{"n_experts": 48, "d_expert": 288, "d_shared_expert": 0, "activation": "relu", "norm_eps": 1e-06, "qk_norm": false, "attn_scale": 0.125, "init_std_down": 0.0031, "lr_head": 0.0132, "grad_clip": 0.5, "warmup_steps": 200, "seq_len": 512, "dataset": "wikipedia_en"}
Below are experts of layer 5 (counted from 0) of a mixture-of-experts language model. Rows are named up (a neuron's input weights, with its number) and show model dimensions 0-191. Each number is 50 + 12 x the weight over its row's rms, rounded and kept within 0 to 99.
Before each expert's rows: a language model's description of what the expert responds to; "mostly gets" lists some tokens that are sent to it at least half of the time. This comes from a sample of Wikipedia text that the model never trained on.

# expert 6
What it handles: Coordinating conjunctions
mostly gets: " and", " or", " &", " but", " as", " while"
up1:46 35 40 43 45 50 30 28 24 60 51 58 75 58 56 35 53 74 38 41 39 66 61 57 44 52 67 48 42 39 32 49 37 58 50 57 43 35 58 34 33 59 28 59 47 37 66 51 44 44 62 50 43 46 58 55 46 35 55 58 45 49 49 25 56 38 53 46 52 48 53 64 46 34 65 54 44 48 40 70 45 37 31 21 52 45 49 34 65 69 53 33 67 35 56 41 42 61 28 66 42 45 15 40 40 56 43 59 32 62 65 60 48 42 59 23 61 30 52 74 49 36 39 40 33 51 56 29 45 53 54 53 46 44 37 36 33 42 59 49 39 36 76 71 45 48 54 46 55 45 48 55 60 60 47 46 44 55 58 30 52 41 42 52 52 38 43 50 40 51 49 65 55 53 62 52 52 38 28 55 35 61 58 14 72 55 60 40 53 49 54 67
up2:52 56 38 44 52 64 42 31 44 59 43 63 32 56 62 68 46 58 45 45 58 46 54 53 35 52 63 64 47 34 37 47 27 54 45 58 58 65 46 26 49 51 34 63 58 56 43 41 58 65 47 39 45 35 57 57 56 51 58 52 51 52 33 67 50 56 38 61 39 67 39 57 37 51 73 43 61 54 42 33 82 45 45 58 55 27 53 72 36 42 64 42 24 59 57 55 44 38 59 50 44 52 60 41 54 52 44 48 50 54 48 60 57 44 78 30 30 46 43 10 56 37 30 35 25 44 28 56 54 54 50 65 55 50 59 47 62 40 39 58 50 57 58 43 38 64 61 54 38 41 43 37 47 42 31 56 56 60 73 42 43 03 53 44 52 59 57 50 50 39 46 46 69 58 75 45 54 43 62 51 74 36 58 65 46 59 59 78 57 52 49 57
up3:51 54 51 43 53 52 38 52 41 70 30 60 39 36 51 45 39 37 35 70 57 66 43 41 76 67 44 31 46 70 55 39 38 49 62 52 58 52 51 46 48 80 52 46 55 59 63 19 58 51 44 53 37 26 67 40 43 57 54 66 54 51 59 59 36 37 55 69 61 54 39 40 40 60 33 40 55 50 54 38 58 51 55 66 47 40 51 57 45 51 57 63 44 50 61 46 49 66 54 72 36 29 54 31 48 51 55 44 32 43 38 76 52 27 45 57 60 49 57 55 45 57 45 34 64 55 59 60 33 71 46 72 44 57 69 44 63 45 53 73 46 59 65 55 48 60 51 45 50 48 33 72 51 52 41 42 42 55 43 51 54 22 52 31 60 62 13 61 51 57 42 29 58 47 54 49 77 62 48 33 52 22 39 49 33 63 46 40 28 30 42 46
up4:55 45 55 47 52 50 43 55 42 42 62 40 68 58 68 52 50 50 51 45 59 50 42 69 36 62 44 37 27 63 45 55 53 63 28 40 52 55 54 44 48 44 56 72 77 48 25 41 41 32 64 51 53 67 41 41 72 61 48 30 41 36 59 53 64 56 56 45 39 39 54 38 46 58 64 45 52 60 67 27 53 58 45 56 79 58 41 47 44 45 26 65 60 22 49 77 50 51 33 45 64 63 47 42 64 49 27 62 51 71 61 51 46 44 45 50 52 55 22 70 54 21 51 52 55 60 54 65 39 66 36 59 38 41 47 43 46 68 52 58 78 60 63 73 70 32 47 39 46 52 39 45 33 47 58 54 47 48 49 68 48 32 42 47 58 39 53 54 72 79 59 49 57 43 54 32 56 43 34 59 54 65 33 39 41 44 58 50 43 44 27 61
up5:56 31 63 33 13 22 30 42 52 53 46 37 44 65 57 49 52 35 56 46 49 43 56 48 49 38 53 35 67 21 54 48 44 47 62 24 51 42 41 39 34 52 53 56 51 53 49 27 51 54 47 47 60 64 48 46 41 39 49 43 58 69 49 42 29 52 35 33 38 67 75 30 52 42 46 34 69 57 34 45 47 61 80 40 46 67 47 57 43 45 41 41 55 55 37 42 46 46 45 46 34 52 61 55 56 75 53 60 64 54 66 63 56 39 49 42 44 51 55 34 74 65 60 74 53 52 74 52 62 58 45 27 45 51 54 50 53 40 47 28 65 58 58 43 63 33 37 43 46 58 17 64 47 65 56 47 29 48 45 57 44 52 58 45 36 49 65 62 55 49 42 51 45 41 54 53 35 42 29 43 65 61 40 63 45 39 56 20 50 59 49 74
up6:67 48 42 52 59 69 36 29 39 55 52 60 46 60 49 68 58 63 34 46 43 32 77 62 31 51 33 53 49 50 37 50 36 43 54 51 73 61 38 36 51 37 37 40 47 42 39 36 53 43 54 54 49 55 50 61 49 33 46 38 53 44 40 74 55 50 46 80 47 45 52 50 59 43 57 50 71 50 55 50 59 86 36 31 25 49 58 37 52 59 51 49 53 35 68 56 47 56 49 57 45 44 40 35 51 33 36 36 43 54 48 66 64 60 75 25 60 53 69 33 47 36 52 21 37 47 38 45 59 53 56 54 37 48 50 55 75 46 73 58 48 59 64 42 28 52 39 49 47 55 45 52 55 47 25 41 21 62 49 62 35 47 47 64 65 33 48 35 41 39 37 52 64 49 54 34 44 48 28 49 35 20 47 49 50 65 42 60 60 49 45 72
up7:54 44 16 59 47 54 56 57 60 54 50 51 45 75 52 65 84 53 60 59 49 48 48 57 72 27 64 44 70 39 48 52 62 33 47 62 53 42 50 46 56 54 57 45 54 34 41 53 31 53 58 43 68 54 58 47 51 69 29 58 69 51 23 42 44 45 61 56 24 36 50 41 49 33 36 51 68 27 54 44 54 59 47 48 39 34 44 35 52 59 50 67 33 67 67 66 54 61 47 70 59 49 49 58 35 28 38 46 42 53 56 43 53 53 72 54 49 59 54 55 28 20 71 45 76 26 55 42 51 49 46 49 59 41 61 71 55 45 60 46 57 51 43 53 47 43 72 68 33 48 49 41 43 57 39 35 38 48 52 56 51 61 48 42 57 51 47 61 46 44 55 63 55 39 25 43 43 56 59 18 60 58 64 67 51 45 41 41 52 65 81 47
up8:31 57 35 61 53 55 54 56 54 51 57 43 31 70 57 49 47 41 50 30 63 65 43 25 18 41 42 39 46 24 67 33 60 39 48 49 74 56 20 32 45 62 54 50 64 63 50 42 49 49 27 48 50 35 57 65 51 42 48 51 60 45 58 46 35 58 52 54 58 53 60 45 53 47 67 41 58 59 52 48 69 47 44 53 53 24 44 51 57 45 49 46 35 45 33 56 39 74 41 34 64 66 69 61 48 48 46 56 59 47 56 27 50 59 79 52 34 41 66 53 36 51 20 30 54 65 53 50 64 54 44 48 45 55 59 53 71 69 45 49 69 73 47 53 56 41 47 63 49 50 43 34 51 57 28 57 57 35 54 43 34 53 49 42 32 56 44 38 71 51 67 71 36 51 71 26 41 45 36 70 48 35 41 37 48 46 38 75 49 59 49 44
up9:75 28 39 60 55 42 41 61 63 77 77 62 55 59 56 54 50 70 35 42 43 62 57 50 57 53 59 60 47 22 57 54 53 53 52 52 53 34 26 37 56 43 47 34 50 67 41 62 43 47 45 53 46 42 54 53 56 54 46 55 54 44 39 40 30 74 52 57 52 62 63 46 43 36 07 58 55 54 50 70 59 46 72 26 50 48 29 64 61 61 52 49 63 59 65 66 53 54 33 58 76 47 49 86 64 59 42 67 50 38 49 34 50 50 56 57 69 35 50 43 40 47 50 31 53 67 38 74 58 47 73 28 44 56 48 34 42 61 51 44 37 41 62 42 48 37 61 58 31 56 46 56 62 64 48 51 49 49 47 51 42 56 49 73 59 58 47 48 51 63 55 58 51 49 74 28 51 47 55 31 43 55 54 38 57 31 45 39 38 41 34 40
up10:65 54 56 48 45 57 55 40 63 51 40 51 46 45 57 50 40 49 51 36 40 42 43 38 74 39 51 50 68 62 62 24 54 38 43 57 35 58 61 52 38 39 58 31 53 44 39 50 54 72 49 98 56 42 30 70 63 34 44 59 65 63 51 55 55 46 35 48 55 35 47 61 50 56 36 40 55 43 47 45 22 61 44 57 43 48 59 66 31 60 44 35 34 48 54 58 65 64 48 51 70 52 52 58 45 62 53 47 55 45 46 53 78 74 49 57 70 27 53 43 61 48 41 48 35 55 47 56 47 61 72 52 48 65 36 40 50 51 58 32 41 52 39 38 44 43 55 46 53 18 61 39 46 59 29 49 34 49 60 59 72 45 59 58 33 47 39 40 73 60 58 58 47 58 41 40 47 36 47 63 65 20 49 43 47 52 09 57 65 41 49 69
up11:52 43 37 62 60 50 29 44 60 49 47 47 41 49 47 51 51 57 52 58 56 72 63 36 55 67 54 45 40 34 35 43 46 38 41 62 60 64 39 27 46 54 49 50 52 66 26 28 57 43 53 78 33 45 61 49 66 30 44 61 42 43 45 58 46 66 48 65 42 63 44 50 46 42 64 35 64 62 53 46 54 62 51 50 52 51 57 35 54 37 56 41 55 44 15 39 23 47 38 91 38 42 45 44 57 45 47 50 35 48 74 76 67 61 76 71 77 59 60 52 59 29 55 56 64 51 46 38 31 49 22 43 57 54 36 51 41 63 43 54 36 49 53 58 36 41 58 49 69 42 33 50 42 46 44 69 46 64 56 50 60 37 43 40 74 57 62 68 59 45 63 32 51 42 64 50 61 37 47 57 43 61 53 48 47 76 53 37 44 48 34 59
up12:55 44 49 53 53 45 49 71 61 40 52 37 33 46 47 52 64 39 28 58 59 26 38 65 71 53 68 54 60 70 60 61 58 39 64 35 56 41 44 45 47 57 38 52 67 36 70 08 66 62 52 52 55 74 36 49 73 63 34 43 45 51 73 58 52 65 52 54 55 46 46 25 60 46 28 58 46 53 46 64 55 52 56 49 41 55 45 38 50 38 37 55 51 52 29 46 62 30 47 54 33 51 53 39 32 64 39 55 62 42 43 39 61 53 52 46 49 32 52 62 67 31 28 47 47 60 42 44 48 62 50 58 69 84 48 51 52 54 57 41 46 42 53 73 52 36 31 52 54 48 27 62 46 66 62 53 54 61 48 34 26 41 35 54 38 52 47 51 52 60 35 53 59 61 87 72 49 65 49 48 68 42 41 34 43 62 53 56 64 49 51 48
up13:32 26 66 57 62 50 54 50 51 42 48 27 49 53 70 41 43 44 56 46 49 35 52 48 46 56 48 49 44 30 52 69 61 67 58 38 41 63 21 52 49 54 75 31 56 39 41 46 44 52 54 55 46 48 71 73 54 42 42 66 43 46 61 55 62 56 36 54 68 58 41 48 56 29 44 61 44 50 55 57 33 66 32 48 40 56 39 43 45 60 53 41 54 46 42 49 51 48 70 43 31 58 36 68 46 46 41 41 56 47 72 52 80 42 38 75 44 47 41 57 23 78 44 51 47 65 55 37 55 40 62 39 45 23 50 52 49 32 43 56 47 41 74 34 31 73 35 52 56 21 41 64 54 52 37 51 57 27 39 37 57 49 33 56 51 34 44 60 30 47 54 65 53 45 47 45 49 37 59 66 50 57 69 52 43 76 62 54 50 80 59 37
up14:54 40 40 48 41 55 67 46 75 61 39 27 56 43 63 59 58 34 57 55 35 44 52 55 59 66 43 73 71 59 41 47 29 58 46 53 56 46 51 47 51 42 54 54 55 42 43 48 60 54 37 59 59 39 53 37 31 52 59 54 48 38 55 42 49 63 20 37 42 40 53 37 65 39 57 36 40 46 17 50 47 54 56 45 60 45 64 20 51 55 51 52 62 60 42 46 58 52 50 32 56 54 50 67 47 62 54 35 52 52 56 74 47 49 37 57 51 51 55 16 52 54 39 51 46 33 57 68 37 52 29 48 45 67 26 69 50 88 48 19 44 61 39 45 65 57 55 56 65 59 28 48 51 36 57 16 32 37 44 66 38 48 51 44 59 75 40 53 23 45 47 53 50 38 62 48 55 28 49 34 52 61 51 60 47 59 70 48 43 40 44 64
up15:52 55 47 41 51 53 42 71 50 32 53 68 56 41 64 65 50 44 31 56 66 78 38 60 46 24 68 50 34 52 54 59 45 57 39 33 59 47 64 43 45 44 45 54 62 46 29 19 60 45 60 71 62 49 34 44 46 56 31 28 63 47 39 60 49 37 56 62 46 44 62 51 40 37 57 28 48 68 57 35 57 41 45 38 37 64 55 41 53 46 38 23 29 49 46 34 52 71 33 42 53 51 49 62 57 52 64 69 48 65 68 82 57 53 71 47 64 46 62 23 54 35 40 31 55 36 41 53 67 52 53 58 67 62 54 60 65 81 52 49 49 60 44 62 53 62 39 69 45 67 43 68 48 47 32 56 25 47 47 55 61 60 65 48 55 54 51 44 49 48 63 60 51 65 54 39 50 66 23 52 37 45 50 50 45 47 35 42 43 37 56 46
up16:45 19 70 66 46 51 54 46 42 31 50 43 66 54 44 51 42 31 57 46 36 70 38 40 48 52 24 64 39 52 64 51 58 44 35 53 52 50 27 41 48 43 42 45 54 59 43 49 72 44 75 45 78 47 57 62 42 38 46 65 80 54 42 58 63 52 28 62 61 51 42 57 52 20 55 29 49 36 65 47 59 61 52 40 60 69 64 25 59 51 67 59 36 72 54 56 70 68 47 50 33 66 57 56 63 28 41 62 64 51 51 42 41 47 47 65 38 61 49 62 64 40 44 41 44 59 55 62 51 30 36 52 46 38 64 63 40 46 51 55 47 41 35 46 35 60 59 41 46 47 55 55 43 38 30 49 38 47 48 35 48 79 81 36 53 53 37 50 56 43 64 56 63 74 53 43 49 71 44 64 46 69 65 46 66 56 55 46 57 53 50 56
up17:24 58 60 62 32 42 52 45 46 48 52 24 59 51 44 43 45 47 75 59 67 53 28 60 36 44 41 60 86 37 33 44 47 54 76 55 68 33 48 61 57 69 42 63 47 29 48 59 49 42 52 51 33 51 53 53 65 62 47 53 47 63 49 38 62 46 23 42 58 53 49 38 50 45 45 59 72 47 50 61 44 54 58 37 58 39 48 77 57 80 63 21 56 68 46 33 73 54 37 54 41 49 35 64 49 62 51 76 47 51 49 31 40 46 59 78 51 38 59 22 53 44 50 38 45 56 54 66 63 41 49 38 60 44 37 43 53 47 60 52 35 33 67 35 32 52 52 65 45 47 30 58 46 53 41 50 59 51 34 39 61 47 30 53 60 62 53 51 58 72 47 37 40 49 42 63 50 56 56 54 33 49 62 51 77 46 50 28 48 47 49 44